python train.py --n_layer=10 --normalize_top_k=true --balance_bias=true --n_head=2 --norm="layernorm" --steps=2850
Below are experts of layer 7 (counted from 0) of a mixture-of-experts language model. Rows are named router (the router's row for the expert), down (a neuron's output weights, with its number) and show model dimensions 0-255. Each number is 50 + 12 x the weight over its row's rms, rounded and kept within 0 to 99.
After each expert's rows: "comes before" lists some tokens at least twice as common just after its tokens as in all text. This comes from a sample of Wikipedia text that the model never trained on. Tokens count by the router's weight.

# expert 136
router:63 47 55 48 46 31 41 48 59 59 67 57 49 52 54 58 51 50 54 60 28 46 68 56 59 33 62 43 53 50 48 68 41 43 30 44 44 59 64 38 26 50 59 62 30 49 70 59 47 44 60 59 49 49 49 67 70 35 45 52 37 48 45 28 63 64 52 54 50 59 42 46 48 40 46 52 40 66 35 48 58 79 51 83 41 76 57 43 20 57 53 67 49 61 49 62 39 47 49 55 72 43 37 54 13 38 45 43 48 79 47 42 47 46 64 42 57 39 43 44 77 49 67 57 47 51 55 53 55 34 36 63 51 43 56 46 43 48 30 67 61 35 70 50 54 53 53 40 54 26 48 69 30 58 62 56 50 55 43 59 52 53 43 36 63 41 48 24 61 52 42 56 66 43 56 50 34 52 71 51 53 52 32 47 50 23 27 20 50 66 29 34 83 47 61 54 44 46 34 46 36 38 67 50 51 50 62 54 31 63 69 55 42 53 47 44 41 40 38 65 47 38 55 45 28 41 45 42 43 52 57 59 35 63 38 70 40 35 44 49 60 34 47 60 53 43 38 53 57 39 70 67 65 45 39 71
down0:46 60 30 51 36 46 57 45 42 49 59 54 55 57 46 41 30 52 32 39 31 53 63 63 54 45 45 52 43 44 31 54 65 52 51 38 39 37 32 49 63 47 51 41 39 56 51 50 37 55 52 65 56 41 63 58 68 38 59 40 64 43 45 56 47 51 45 45 42 75 40 32 57 73 26 70 35 63 29 52 64 33 59 48 54 56 55 60 49 69 45 63 58 58 59 63 38 46 53 47 73 71 54 40 44 51 33 45 45 43 40 42 99 50 45 47 52 46 47 56 21 38 50 48 46 38 51 69 57 42 25 52 52 34 47 48 23 48 67 55 69 37 58 36 42 40 44 49 55 49 24 51 52 45 51 57 57 64 52 37 67 60 47 40 38 54 36 59 40 66 68 56 49 31 48 41 29 63 65 43 42 53 30 66 23 57 37 71 39 58 29 52 56 61 68 45 50 69 58 56 41 53 78 34 44 60 71 23 57 54 44 52 69 54 87 49 46 47 46 56 55 39 52 47 46 68 53 55 58 72 49 47 48 45 33 54 60 53 39 48 73 49 51 60 47 48 47 36 52 44 70 56 45 75 55 61
comes before: " a", " the", " an", " been", " not", " used"

# expert 127
router:66 22 51 46 64 50 54 24 52 69 70 37 61 61 59 46 67 35 60 49 37 46 48 41 68 63 51 42 49 41 74 59 43 74 23 40 40 35 46 39 52 45 62 44 31 69 67 49 65 41 59 49 58 60 25 61 51 55 26 49 72 70 51 53 25 30 48 67 61 60 50 48 56 43 49 42 40 82 60 35 38 57 39 46 51 65 53 62 49 51 58 78 46 50 54 36 58 52 44 65 51 35 52 51 50 53 47 38 57 48 43 46 41 65 46 53 58 59 45 67 55 64 66 61 52 36 44 76 60 40 34 53 55 45 46 38 48 55 27 46 37 54 65 53 50 42 68 56 40 24 44 49 54 62 55 41 35 51 43 63 48 48 27 47 61 51 37 40 16 64 46 65 70 62 67 61 43 52 64 65 57 61 67 57 59 59 44 10 42 67 36 55 61 38 44 64 64 50 62 44 34 62 40 47 45 49 46 54 33 58 65 59 56 47 45 62 39 47 45 37 43 61 55 52 52 50 40 37 48 38 30 48 54 53 33 47 78 34 37 52 52 58 50 42 46 59 54 43 55 53 56 54 43 14 53 44
down0:41 86 54 57 42 45 34 36 64 70 43 57 52 39 59 49 46 45 49 42 41 46 47 60 58 61 45 42 44 26 63 53 45 56 66 56 41 46 73 33 55 57 50 46 45 57 23 57 45 58 54 53 47 26 46 48 54 53 59 50 31 60 55 57 58 53 74 49 55 34 25 60 38 55 57 60 54 42 55 24 61 38 49 55 55 43 68 58 39 50 47 51 48 39 42 53 38 54 56 34 79 52 65 43 44 32 49 51 49 62 48 61 23 55 78 29 66 38 54 76 57 40 42 51 52 65 40 53 65 73 60 63 43 48 62 68 67 42 65 42 59 46 37 23 42 45 52 48 58 66 63 49 55 28 59 45 42 23 66 44 55 56 57 57 42 59 59 58 39 30 60 49 36 74 62 43 42 57 41 46 35 35 50 49 60 30 33 57 55 40 49 35 56 66 32 51 62 49 53 62 49 58 55 54 70 37 49 59 49 45 42 52 49 19 43 46 61 36 37 54 39 34 71 28 67 65 46 48 33 73 59 68 59 63 63 63 29 39 53 33 27 35 24 67 65 44 65 50 54 49 54 52 43 55 48 56
comes before: ",", " (", "\n", " de", "\"", "i"

# expert 92
router:75 57 49 61 52 52 43 55 71 65 67 38 60 48 56 48 42 59 64 53 36 33 46 41 53 46 39 54 50 49 69 42 39 50 47 46 41 57 24 56 12 47 61 30 34 63 47 57 54 38 56 31 59 17 34 49 63 46 53 64 57 47 58 19 49 61 43 41 64 42 36 56 20 50 52 49 53 57 39 75 52 46 68 40 60 64 60 66 49 45 51 58 39 54 69 44 42 46 46 40 72 61 57 64 44 51 43 48 50 43 46 47 34 73 41 56 51 54 20 63 58 51 47 62 59 39 57 59 40 22 48 31 43 47 58 30 50 65 38 67 56 37 44 56 52 54 63 35 53 48 63 37 51 72 46 53 39 64 33 55 58 75 70 50 52 55 68 44 43 57 47 63 52 65 66 46 30 40 58 51 44 62 54 44 64 68 46 53 51 59 51 61 69 55 50 73 51 33 24 51 38 54 51 55 45 54 40 67 39 50 62 48 58 28 51 67 31 46 62 59 61 71 60 58 49 16 46 38 43 48 29 67 39 46 51 43 48 48 50 65 21 36 48 39 42 50 60 34 68 54 30 37 43 53 53 43
down0:41 33 60 56 41 59 71 37 53 70 48 67 54 34 40 40 54 54 45 52 46 67 65 57 58 58 46 49 42 46 46 79 71 48 53 30 44 54 64 52 56 57 71 36 75 38 46 59 46 38 42 60 70 24 39 70 55 50 31 35 59 60 64 46 40 38 28 49 63 59 38 53 39 64 24 64 77 53 56 46 43 50 59 38 69 55 54 31 33 50 51 46 41 48 43 46 41 41 52 64 57 44 37 45 67 73 55 57 35 44 54 45 46 44 40 34 65 40 31 51 27 70 42 25 49 58 43 54 61 54 36 50 46 54 68 47 34 58 56 67 40 70 36 49 59 34 59 47 32 49 47 30 40 48 47 54 59 50 67 24 36 66 32 37 59 45 40 54 41 58 54 38 23 55 34 50 33 49 53 44 44 65 33 50 53 49 49 48 60 65 59 48 64 75 48 58 64 46 41 61 74 59 51 58 60 38 50 23 59 49 56 46 45 56 39 52 49 61 45 38 62 71 55 55 28 44 69 44 56 40 52 35 43 57 73 73 32 48 55 67 60 44 58 44 56 41 60 50 60 68 26 40 34 28 43 56
comes before: "==\n", "\n", "==\n\n", " ==\n", ":", "===\n"

# expert 30
router:47 36 43 48 88 51 42 44 62 62 51 47 66 61 43 56 52 54 58 49 47 59 59 56 77 65 52 38 39 49 47 47 46 66 55 37 46 50 50 61 47 39 47 76 45 48 54 58 44 40 69 48 63 54 22 50 46 53 47 50 65 56 46 47 42 52 48 46 69 46 41 55 36 29 62 36 31 79 50 45 31 47 57 31 74 78 61 51 32 48 51 74 50 47 65 39 53 40 36 63 53 65 54 82 44 39 52 56 61 54 34 49 37 52 49 64 47 57 50 41 54 53 49 65 47 29 71 74 43 42 32 49 51 46 48 33 88 54 54 53 48 50 60 62 52 39 44 40 49 43 44 61 31 65 42 47 46 42 31 49 54 45 35 47 46 48 50 60 30 56 58 58 54 57 69 63 41 28 57 55 49 59 41 68 67 37 52 25 36 66 53 45 45 30 53 61 51 46 42 50 42 50 30 44 68 45 62 49 30 63 53 66 32 45 45 52 29 46 31 29 41 56 67 48 34 39 67 58 48 24 60 50 72 49 44 63 42 25 34 54 60 31 48 41 74 44 42 47 35 51 75 60 36 48 39 55
down0:36 53 38 27 56 46 55 46 25 64 34 55 53 77 41 60 41 58 38 43 50 73 43 63 42 41 40 45 72 48 61 67 40 53 59 25 46 44 39 22 32 54 45 47 50 49 48 64 43 55 31 44 48 63 44 40 44 73 46 52 54 42 37 54 56 31 75 49 60 32 35 52 38 31 55 68 67 39 47 56 60 50 47 55 68 58 63 42 48 48 54 37 73 41 78 62 41 45 20 51 62 42 36 41 41 39 43 26 56 47 63 39 63 51 64 32 23 22 55 41 47 47 62 62 54 41 53 42 42 63 48 41 48 47 45 67 57 43 54 49 21 49 62 39 66 38 67 70 68 39 38 54 61 50 49 46 47 48 61 46 34 46 51 65 46 45 41 45 50 47 67 63 67 55 46 40 57 56 32 67 64 50 44 79 64 62 55 51 63 59 58 28 49 49 33 67 54 68 63 48 60 50 42 37 55 60 53 48 68 39 57 56 44 38 57 22 37 61 58 58 48 60 39 53 61 39 62 66 39 58 47 52 41 56 32 55 43 65 66 56 25 49 43 61 54 57 49 28 27 59 45 73 61 57 56 48
comes before: ",", " (", "\n", "'s", "\"", " &"

# expert 26
router:64 41 54 56 54 18 25 40 66 55 81 17 51 33 57 63 41 41 62 46 40 56 31 29 51 52 77 41 40 31 43 77 37 56 41 81 48 54 40 41 60 39 39 57 39 63 44 85 60 39 70 51 41 34 48 50 68 46 63 55 27 48 50 37 59 54 52 51 45 50 30 45 43 42 62 31 29 52 58 71 32 65 43 54 33 60 66 64 56 65 43 62 54 44 61 61 49 19 40 44 54 42 47 47 40 55 49 46 47 71 57 67 37 69 56 60 65 57 53 51 41 47 56 54 59 58 58 54 54 45 56 46 52 32 73 60 67 59 56 35 46 53 76 54 45 63 50 36 52 55 56 60 40 57 72 25 31 52 48 52 64 55 50 55 38 27 54 42 30 45 51 61 49 61 70 36 43 40 52 36 52 43 46 43 44 52 47 52 27 47 52 43 42 63 33 60 44 36 67 37 40 42 52 61 67 51 54 66 55 51 62 45 57 40 26 52 62 40 52 42 45 48 45 74 39 53 59 46 52 49 58 45 41 52 34 77 67 30 56 55 53 44 32 47 57 55 69 47 57 44 39 46 49 53 54 48
down0:31 70 53 42 56 63 40 54 47 56 55 60 66 52 58 54 63 52 53 63 42 50 58 40 46 44 40 51 29 46 71 59 47 39 74 41 72 69 48 55 50 42 39 40 67 55 55 41 49 53 44 27 48 45 56 56 41 43 60 38 74 55 95 62 45 58 39 67 58 55 42 50 40 32 72 41 41 55 44 43 38 44 70 50 51 59 37 47 45 60 40 61 51 57 38 71 42 52 52 45 61 58 40 42 71 64 64 72 63 41 52 72 44 71 43 41 37 53 44 39 30 48 35 35 56 80 57 57 42 38 22 56 36 47 34 36 36 67 75 44 46 38 57 65 36 62 52 37 36 66 42 61 63 56 39 44 42 58 42 56 35 48 33 57 50 54 53 50 38 51 45 40 21 39 41 50 47 64 49 45 35 45 33 49 58 41 59 38 65 40 53 35 62 58 50 63 39 59 61 52 64 74 46 36 48 34 59 71 37 50 34 50 53 50 66 47 44 55 51 63 52 52 61 40 40 56 65 42 47 24 43 32 43 79 55 47 56 54 42 44 53 26 70 43 70 11 60 44 46 46 40 50 63 46 46 52
comes before: "3", "2", "4", "1", "5", "6"

# expert 90
router:52 41 57 41 78 35 49 47 55 50 73 43 31 47 63 58 62 36 42 54 52 34 73 49 58 64 54 64 50 40 55 61 55 53 42 66 47 38 54 44 29 34 61 30 49 36 37 49 88 49 57 42 34 37 45 61 53 46 48 65 31 48 68 58 48 39 55 50 56 43 43 54 49 44 68 49 38 55 54 53 37 54 45 60 38 70 69 78 45 66 64 62 39 54 59 39 46 38 49 39 55 54 51 45 44 33 53 36 51 76 47 35 40 42 71 56 41 39 64 62 50 53 57 41 39 57 61 43 53 45 54 57 45 44 82 59 51 32 62 67 32 56 48 55 28 32 45 55 58 43 67 47 48 48 34 50 51 34 52 74 32 58 59 33 61 39 74 43 41 47 60 54 57 58 81 43 51 39 62 45 47 27 28 41 58 41 28 50 61 53 27 26 47 33 46 51 58 52 54 34 26 45 46 54 87 54 39 53 50 49 46 49 72 23 57 14 45 50 42 63 48 63 57 67 51 59 50 55 44 53 44 48 69 49 53 55 58 34 54 58 52 35 46 32 37 41 37 39 58 43 50 53 46 57 67 46
down0:53 38 46 21 52 52 31 53 67 55 59 49 58 59 62 42 37 48 51 34 60 56 70 53 41 31 65 57 82 83 34 49 45 63 39 57 65 48 34 34 29 44 47 66 59 46 43 44 39 58 49 40 55 51 49 72 58 52 63 47 34 55 58 67 49 41 64 52 57 42 66 48 62 38 55 48 54 48 50 54 46 66 56 51 54 46 60 38 64 49 61 34 53 37 39 40 57 61 54 54 58 48 52 46 61 34 83 54 47 50 63 26 48 70 52 37 27 49 37 68 48 34 39 32 50 62 47 48 51 57 74 54 62 37 55 47 36 58 59 35 43 67 46 53 48 55 47 65 41 34 41 51 77 66 81 37 43 51 43 45 45 61 45 43 45 63 32 44 41 63 59 23 45 41 54 44 49 56 56 63 42 40 76 53 67 66 74 56 49 48 56 48 55 49 49 41 28 52 35 41 18 32 69 38 36 40 61 26 68 50 56 40 43 59 48 46 58 50 53 52 28 52 43 40 23 74 64 55 55 58 54 47 54 36 51 41 48 72 45 52 57 50 38 36 18 71 41 66 53 53 30 44 40 56 57 39
comes before: "1", "0", "2", "3", "4", "6"

# expert 129
router:76 47 66 46 74 21 54 45 68 67 64 44 56 28 49 55 27 59 54 66 50 65 63 61 51 39 59 54 32 37 55 66 60 46 22 48 54 57 37 49 40 30 43 60 37 57 59 45 63 37 40 54 60 42 23 34 73 48 62 55 34 51 56 49 43 61 54 52 52 47 65 32 56 45 78 44 51 86 60 47 47 68 69 67 51 56 46 44 41 31 64 56 51 40 44 72 34 45 46 65 53 42 54 68 27 43 21 47 51 54 43 45 42 77 55 56 55 57 61 59 64 55 45 58 60 50 43 49 45 51 32 50 43 51 60 47 68 28 50 40 66 46 60 53 46 52 41 43 61 35 58 26 63 36 48 51 40 51 59 49 49 55 64 57 48 43 79 21 37 51 34 55 61 59 66 60 42 46 64 42 54 56 48 33 45 64 35 45 40 51 37 47 58 38 65 55 63 36 36 41 37 40 40 59 48 49 55 77 32 62 60 48 40 51 56 44 24 45 53 51 36 43 60 38 21 47 60 53 52 38 51 34 40 67 48 60 53 49 19 51 51 59 72 36 54 28 48 48 57 51 50 50 55 50 38 58
down0:64 59 59 57 43 33 55 62 44 49 57 48 50 46 60 52 66 50 40 49 55 54 46 63 56 43 64 62 47 49 61 40 79 43 31 75 56 40 64 35 30 31 66 42 59 52 54 59 59 55 63 63 55 47 65 45 54 50 39 31 43 63 67 57 48 45 50 37 35 43 35 44 50 47 59 53 69 47 25 39 66 52 56 54 50 67 39 63 44 34 53 40 48 65 39 69 57 34 76 52 70 51 53 79 62 53 49 60 56 63 77 47 63 53 64 46 53 51 58 48 57 67 61 42 31 61 24 48 48 60 31 61 55 39 48 57 55 64 51 30 59 41 36 43 66 67 60 57 46 65 39 56 60 45 43 46 46 50 57 29 31 51 54 41 59 68 56 46 60 61 43 45 67 42 43 34 48 38 49 35 22 57 51 38 61 57 42 41 35 63 46 76 39 61 44 45 57 28 49 46 44 31 47 68 51 39 69 45 58 75 37 51 56 17 32 47 46 19 48 34 80 39 63 55 61 56 71 60 56 46 34 57 33 47 49 66 50 56 44 43 70 40 25 32 46 43 51 66 43 53 48 35 51 30 54 43
comes before: " a", " the", " was", " released", " also", " first"

# expert 93
router:63 41 71 47 61 29 46 41 70 66 75 36 48 46 77 42 52 48 73 46 33 56 55 49 58 43 39 33 46 35 56 53 37 43 36 62 48 69 33 61 35 44 48 47 34 55 43 50 55 48 58 43 51 43 63 40 76 45 27 56 37 63 50 27 42 32 55 44 58 63 29 64 40 31 47 41 36 64 45 45 47 54 51 59 38 86 48 37 53 48 49 58 53 59 49 36 54 39 36 43 68 47 61 57 45 59 36 49 72 62 54 49 52 46 46 62 71 39 43 64 56 48 70 55 63 44 65 62 42 58 42 56 49 68 53 56 38 51 39 33 47 46 65 48 62 43 59 55 44 55 80 59 40 67 44 34 19 50 46 52 36 41 45 29 39 36 65 38 63 39 23 48 67 53 64 44 48 58 36 56 30 52 58 53 39 52 40 58 64 40 43 40 58 49 42 66 63 47 26 46 55 51 40 24 45 47 13 64 42 54 57 83 49 43 48 47 69 42 71 57 55 32 79 41 43 44 43 53 57 29 52 57 63 41 45 49 46 54 29 62 53 50 63 46 60 68 42 41 48 37 54 35 57 47 42 44
down0:26 62 59 38 57 41 51 49 51 24 45 36 52 66 47 62 36 38 45 61 60 35 58 70 42 52 46 62 44 47 60 58 81 34 57 47 44 25 43 75 39 49 45 59 47 78 50 33 41 64 71 72 59 32 38 50 54 47 54 30 48 44 51 47 50 55 52 45 27 43 51 48 56 66 77 63 48 66 37 44 57 23 40 53 35 43 44 62 24 40 46 57 40 54 53 66 44 49 42 43 50 44 39 52 50 47 60 50 51 22 55 60 53 49 50 38 60 54 44 41 53 55 44 48 37 68 57 45 39 55 74 49 31 55 44 51 57 63 57 45 58 38 43 66 26 60 60 48 49 56 68 75 29 47 52 41 50 38 47 65 51 25 42 60 52 55 70 44 52 45 70 53 72 47 50 58 68 55 69 54 54 52 60 36 65 70 53 67 32 50 65 49 36 51 62 34 41 42 66 60 38 60 49 54 56 45 39 23 48 50 50 59 37 71 22 53 38 57 42 62 68 36 33 59 41 49 32 67 55 61 47 48 48 27 57 57 41 25 45 36 38 47 81 53 73 46 40 44 55 30 49 44 38 53 58 59
comes before: " of", " was", " were", " is", " are", ","

# expert 86
router:60 50 70 52 49 41 46 56 74 43 60 45 36 32 78 42 67 38 49 39 47 48 59 31 60 42 50 40 49 48 59 56 38 48 39 72 49 54 45 68 60 22 41 51 34 61 60 46 66 42 58 43 35 58 45 56 70 41 30 82 54 50 61 48 36 43 45 52 50 64 23 60 35 51 50 46 52 64 63 53 34 43 57 35 33 62 63 36 48 33 43 78 35 43 54 35 24 49 46 55 62 68 46 60 41 40 45 42 69 70 47 54 48 57 47 70 56 52 30 71 46 55 58 71 54 39 64 58 42 37 45 59 56 61 44 50 49 50 34 48 49 48 51 71 53 60 52 61 46 49 65 67 39 74 61 32 39 49 55 47 37 34 27 35 47 48 44 45 70 40 37 50 75 40 59 30 50 45 33 57 41 50 44 65 53 42 43 40 65 53 32 57 58 56 69 50 61 37 35 37 59 50 43 40 48 65 32 61 52 48 61 74 53 27 44 39 47 26 55 45 48 44 85 54 46 44 33 56 60 30 63 51 57 44 45 48 58 30 23 66 63 49 49 39 52 58 54 57 57 26 56 55 48 42 76 44
down0:37 58 50 59 58 56 58 38 50 52 55 32 60 36 50 34 71 42 38 45 41 61 45 67 38 45 74 32 25 52 61 39 55 47 48 13 50 34 64 76 48 36 20 47 29 46 59 60 40 54 58 53 65 27 57 50 37 45 44 32 51 51 45 55 62 44 38 57 70 61 26 46 43 53 43 32 54 28 55 43 55 64 76 36 67 57 40 57 47 25 37 57 41 43 56 37 58 44 35 47 66 49 45 40 24 52 56 54 44 47 31 51 63 55 23 54 43 57 56 40 61 57 43 82 41 54 53 49 28 43 31 43 50 30 39 50 64 48 42 41 61 59 42 62 58 39 46 65 46 52 33 46 47 73 46 56 39 50 50 56 76 55 46 45 57 61 52 49 63 56 45 41 43 73 77 47 52 63 53 50 49 57 37 66 58 35 74 49 66 34 52 44 43 46 56 80 44 55 71 32 59 42 60 55 58 53 50 32 36 50 51 57 32 65 52 37 26 48 41 54 56 42 64 58 64 41 42 42 52 64 51 62 52 69 59 55 50 50 69 61 36 44 54 71 52 50 58 48 56 43 82 45 49 57 54 36
comes before: " of", ",", " in", ".", " and", " for"

# expert 42
router:68 45 56 48 60 53 39 46 84 58 57 39 50 48 57 44 49 64 52 46 58 42 56 37 31 45 48 46 52 58 59 57 32 74 46 45 53 54 36 63 41 58 37 33 35 54 42 59 57 28 71 47 59 37 42 45 60 46 53 59 50 60 40 53 21 66 53 38 50 58 50 85 34 47 40 42 59 65 54 56 52 52 51 61 47 54 61 41 36 42 67 49 50 57 78 52 43 58 38 74 59 61 50 56 30 54 38 54 46 76 42 44 33 49 50 68 47 52 42 55 56 63 43 67 53 48 46 57 35 47 51 52 36 52 80 56 59 41 41 53 46 54 50 55 60 40 55 36 46 55 67 39 31 81 48 50 39 65 21 58 63 54 25 30 23 55 57 50 53 59 53 65 68 59 63 41 24 41 75 50 46 63 52 43 59 63 39 41 58 54 36 53 50 28 54 67 60 48 40 32 49 59 52 64 51 46 29 80 55 53 69 51 45 49 57 56 37 30 59 69 49 60 38 63 31 42 33 31 59 38 40 45 42 57 59 55 44 55 51 52 27 37 41 60 47 54 59 10 83 54 41 48 52 48 53 45
down0:58 61 54 60 50 64 56 19 53 47 36 51 38 56 47 58 47 60 61 44 54 45 65 67 46 50 42 54 58 56 41 47 54 42 51 58 44 40 51 64 30 19 30 36 49 66 60 49 62 19 39 53 41 45 45 55 47 73 45 46 61 55 54 59 52 39 56 29 45 59 59 60 46 64 52 32 56 53 64 43 40 33 54 43 54 43 55 47 46 40 32 74 37 36 71 61 79 41 47 56 31 74 50 52 47 60 45 64 38 29 48 56 43 49 50 40 39 44 59 55 61 48 52 70 47 81 59 56 37 30 36 56 36 41 34 60 30 69 46 28 37 44 59 39 62 59 63 41 49 39 64 54 44 60 63 51 67 64 32 36 42 66 42 48 48 63 61 58 58 18 70 56 49 68 59 46 60 56 55 50 39 45 36 60 49 45 54 44 37 23 45 36 44 51 57 68 65 53 34 43 48 73 42 64 48 47 57 36 36 59 64 39 50 64 37 36 51 51 46 36 72 43 48 55 33 90 60 33 54 60 35 45 58 37 41 33 46 36 43 38 60 59 44 61 51 47 45 28 79 64 54 51 51 68 37 46
comes before: "==", "The", "==\n", "===", "|", "-"

# expert 14
router:85 46 76 52 53 50 55 55 58 49 86 57 54 48 56 64 64 45 74 64 40 49 59 32 65 32 52 42 49 40 40 57 54 71 35 50 39 51 29 40 44 55 32 56 46 39 77 46 50 29 72 47 79 46 42 68 55 36 39 50 56 75 63 48 29 49 53 42 51 56 56 65 44 31 59 47 11 72 42 50 42 55 51 59 69 57 31 51 46 41 56 56 55 42 65 42 53 49 36 68 45 46 61 64 42 44 40 40 65 44 36 43 49 66 41 47 48 51 41 57 54 49 64 48 40 41 63 64 39 42 31 42 61 42 61 35 71 37 48 35 37 60 45 70 71 53 44 43 29 39 53 52 49 54 59 38 42 53 52 47 43 56 53 49 55 50 40 49 16 48 42 51 70 54 64 54 54 37 53 67 67 45 46 45 65 39 44 43 41 85 32 55 50 50 38 45 71 48 39 52 43 68 52 32 61 55 43 60 41 61 58 57 50 50 50 52 39 53 50 35 48 51 53 52 36 42 26 66 67 38 39 60 46 38 53 50 74 34 51 50 53 26 60 45 62 54 69 46 58 51 69 51 47 22 33 55
down0:34 36 48 33 52 65 47 58 46 55 58 47 32 45 47 64 49 51 58 61 57 25 43 33 28 60 71 42 34 51 61 68 66 57 61 61 43 32 44 32 65 45 62 60 64 56 45 38 30 24 57 49 60 75 43 41 60 35 49 35 38 40 58 26 52 52 65 41 45 73 45 64 49 43 54 25 69 43 39 66 45 48 67 43 61 20 56 51 57 66 54 54 62 47 64 28 57 43 66 63 56 51 57 56 47 51 54 41 29 45 63 70 61 50 41 55 58 59 45 45 69 40 30 59 54 58 58 53 53 60 42 75 31 44 59 59 65 57 51 46 51 52 51 56 41 18 47 45 65 38 45 49 46 53 81 73 26 58 40 45 53 45 42 36 56 65 50 53 40 52 60 34 51 37 45 55 53 27 66 63 65 34 34 64 54 39 46 29 66 40 69 57 58 55 59 72 41 36 67 40 67 57 71 45 73 54 52 36 45 49 51 54 51 41 39 34 33 52 49 53 30 66 31 62 62 41 48 33 53 52 39 60 45 56 46 52 66 55 36 43 31 53 28 41 58 63 46 65 43 39 55 39 52 48 64 61
comes before: ",", "'s", " (", " was", "\n", " B"

# expert 8
router:51 45 66 54 52 54 46 49 73 57 73 34 41 22 50 46 51 46 68 46 37 44 73 38 63 40 41 47 56 32 42 56 31 54 44 51 51 60 27 59 55 44 53 49 49 43 43 61 52 58 48 31 43 42 44 40 78 50 23 56 55 72 47 30 47 54 47 49 51 57 39 59 29 43 47 34 46 63 55 52 62 37 52 51 38 68 80 51 45 52 56 65 37 58 62 27 49 42 39 41 72 56 48 62 46 54 30 44 61 62 40 51 52 67 61 45 58 43 39 54 50 76 66 59 63 48 48 59 48 36 37 72 37 71 56 55 47 36 53 35 56 49 58 61 56 51 54 67 41 39 89 57 57 70 34 42 15 52 44 57 34 55 32 44 57 49 69 60 63 36 40 50 56 57 55 28 49 46 53 59 47 22 45 57 65 33 53 36 50 51 38 46 60 16 43 60 60 50 39 59 61 45 43 41 43 57 30 72 59 63 67 69 50 33 52 28 40 33 60 39 70 29 66 46 45 47 37 50 51 37 38 56 52 55 40 36 50 45 36 68 56 41 47 50 68 56 41 50 47 27 48 32 45 45 44 43
down0:61 55 43 60 57 46 27 63 36 39 35 61 39 51 56 47 40 50 58 52 45 70 70 65 52 56 81 61 54 38 43 45 31 29 44 41 68 37 48 42 56 50 54 15 33 57 72 42 55 45 55 55 32 65 47 50 39 64 52 25 52 35 55 53 55 57 23 84 37 47 65 60 35 47 57 58 50 43 42 31 49 74 57 36 51 59 37 54 42 47 50 53 54 40 59 54 58 43 53 64 19 44 54 48 64 53 64 42 53 55 52 51 51 37 54 39 36 57 53 65 74 50 49 56 30 42 65 68 38 42 50 53 48 57 46 45 49 32 52 77 53 66 46 38 44 39 54 53 61 52 33 64 56 45 56 30 64 43 43 45 39 47 44 75 63 37 35 48 63 65 50 60 51 60 58 52 60 33 34 30 33 67 73 49 63 56 47 86 62 62 46 46 36 39 55 60 19 52 50 51 58 47 56 61 43 67 54 61 54 60 56 62 55 47 51 56 44 56 53 65 39 61 45 63 52 71 30 31 42 34 58 56 46 65 39 60 49 36 33 65 59 25 47 39 48 40 50 59 41 87 51 48 49 41 55 55
comes before: ",", " of", " and", ".", " in", ".\n\n"

# expert 112
router:62 61 26 49 52 27 39 48 58 56 59 31 62 36 55 56 55 48 61 50 41 58 20 68 49 51 66 44 57 28 34 60 42 48 21 46 50 50 38 60 25 58 41 53 43 49 70 53 48 46 60 50 35 32 34 62 65 30 43 64 52 53 43 50 42 46 55 56 57 50 56 43 50 58 55 60 41 58 45 49 45 47 51 66 65 76 41 50 29 52 42 59 55 52 44 59 41 50 44 50 60 62 49 60 33 45 21 29 47 80 42 42 45 59 69 59 65 43 49 46 64 56 51 54 46 48 61 62 61 28 34 57 37 70 67 25 51 28 47 48 59 65 51 58 45 71 39 44 75 33 54 45 52 48 56 36 34 50 42 63 51 41 38 51 61 47 53 51 34 66 38 68 80 45 58 67 37 35 71 49 41 41 48 50 49 46 44 41 41 54 46 33 84 42 61 81 31 42 28 35 51 37 43 49 49 55 44 48 31 78 71 66 46 44 58 66 44 16 42 57 50 53 65 44 45 45 57 37 47 46 49 52 55 72 34 50 43 29 44 57 46 50 55 58 43 39 56 41 65 49 45 71 46 56 40 48
down0:39 62 64 55 70 51 53 76 21 43 50 28 43 68 52 79 53 69 25 57 59 22 45 50 44 55 30 42 51 71 50 48 42 53 53 64 38 49 39 26 51 41 53 48 41 49 39 42 51 44 37 53 51 42 33 47 60 33 34 62 43 59 46 36 56 50 29 68 57 26 55 51 53 55 48 32 50 69 74 44 51 44 56 56 37 49 60 67 37 60 49 69 68 51 62 58 54 57 45 57 19 58 65 27 46 39 51 64 45 38 44 73 50 50 58 50 50 63 45 37 63 48 44 56 76 39 62 56 45 41 56 51 11 53 52 51 46 62 60 42 62 53 59 45 37 55 53 65 41 49 55 76 47 41 35 64 43 28 66 53 47 44 63 48 44 64 70 74 47 36 58 63 49 44 67 63 60 60 43 43 64 40 55 42 49 24 48 43 64 54 53 49 65 45 59 47 47 48 51 55 47 54 57 54 48 32 49 49 44 54 36 49 62 37 31 27 34 54 55 47 40 48 16 60 67 56 13 50 63 68 37 63 42 45 49 58 53 46 60 41 65 32 41 28 42 59 38 52 48 60 49 44 57 57 52 51
comes before: " a", " an", " not", " the", " be", " also"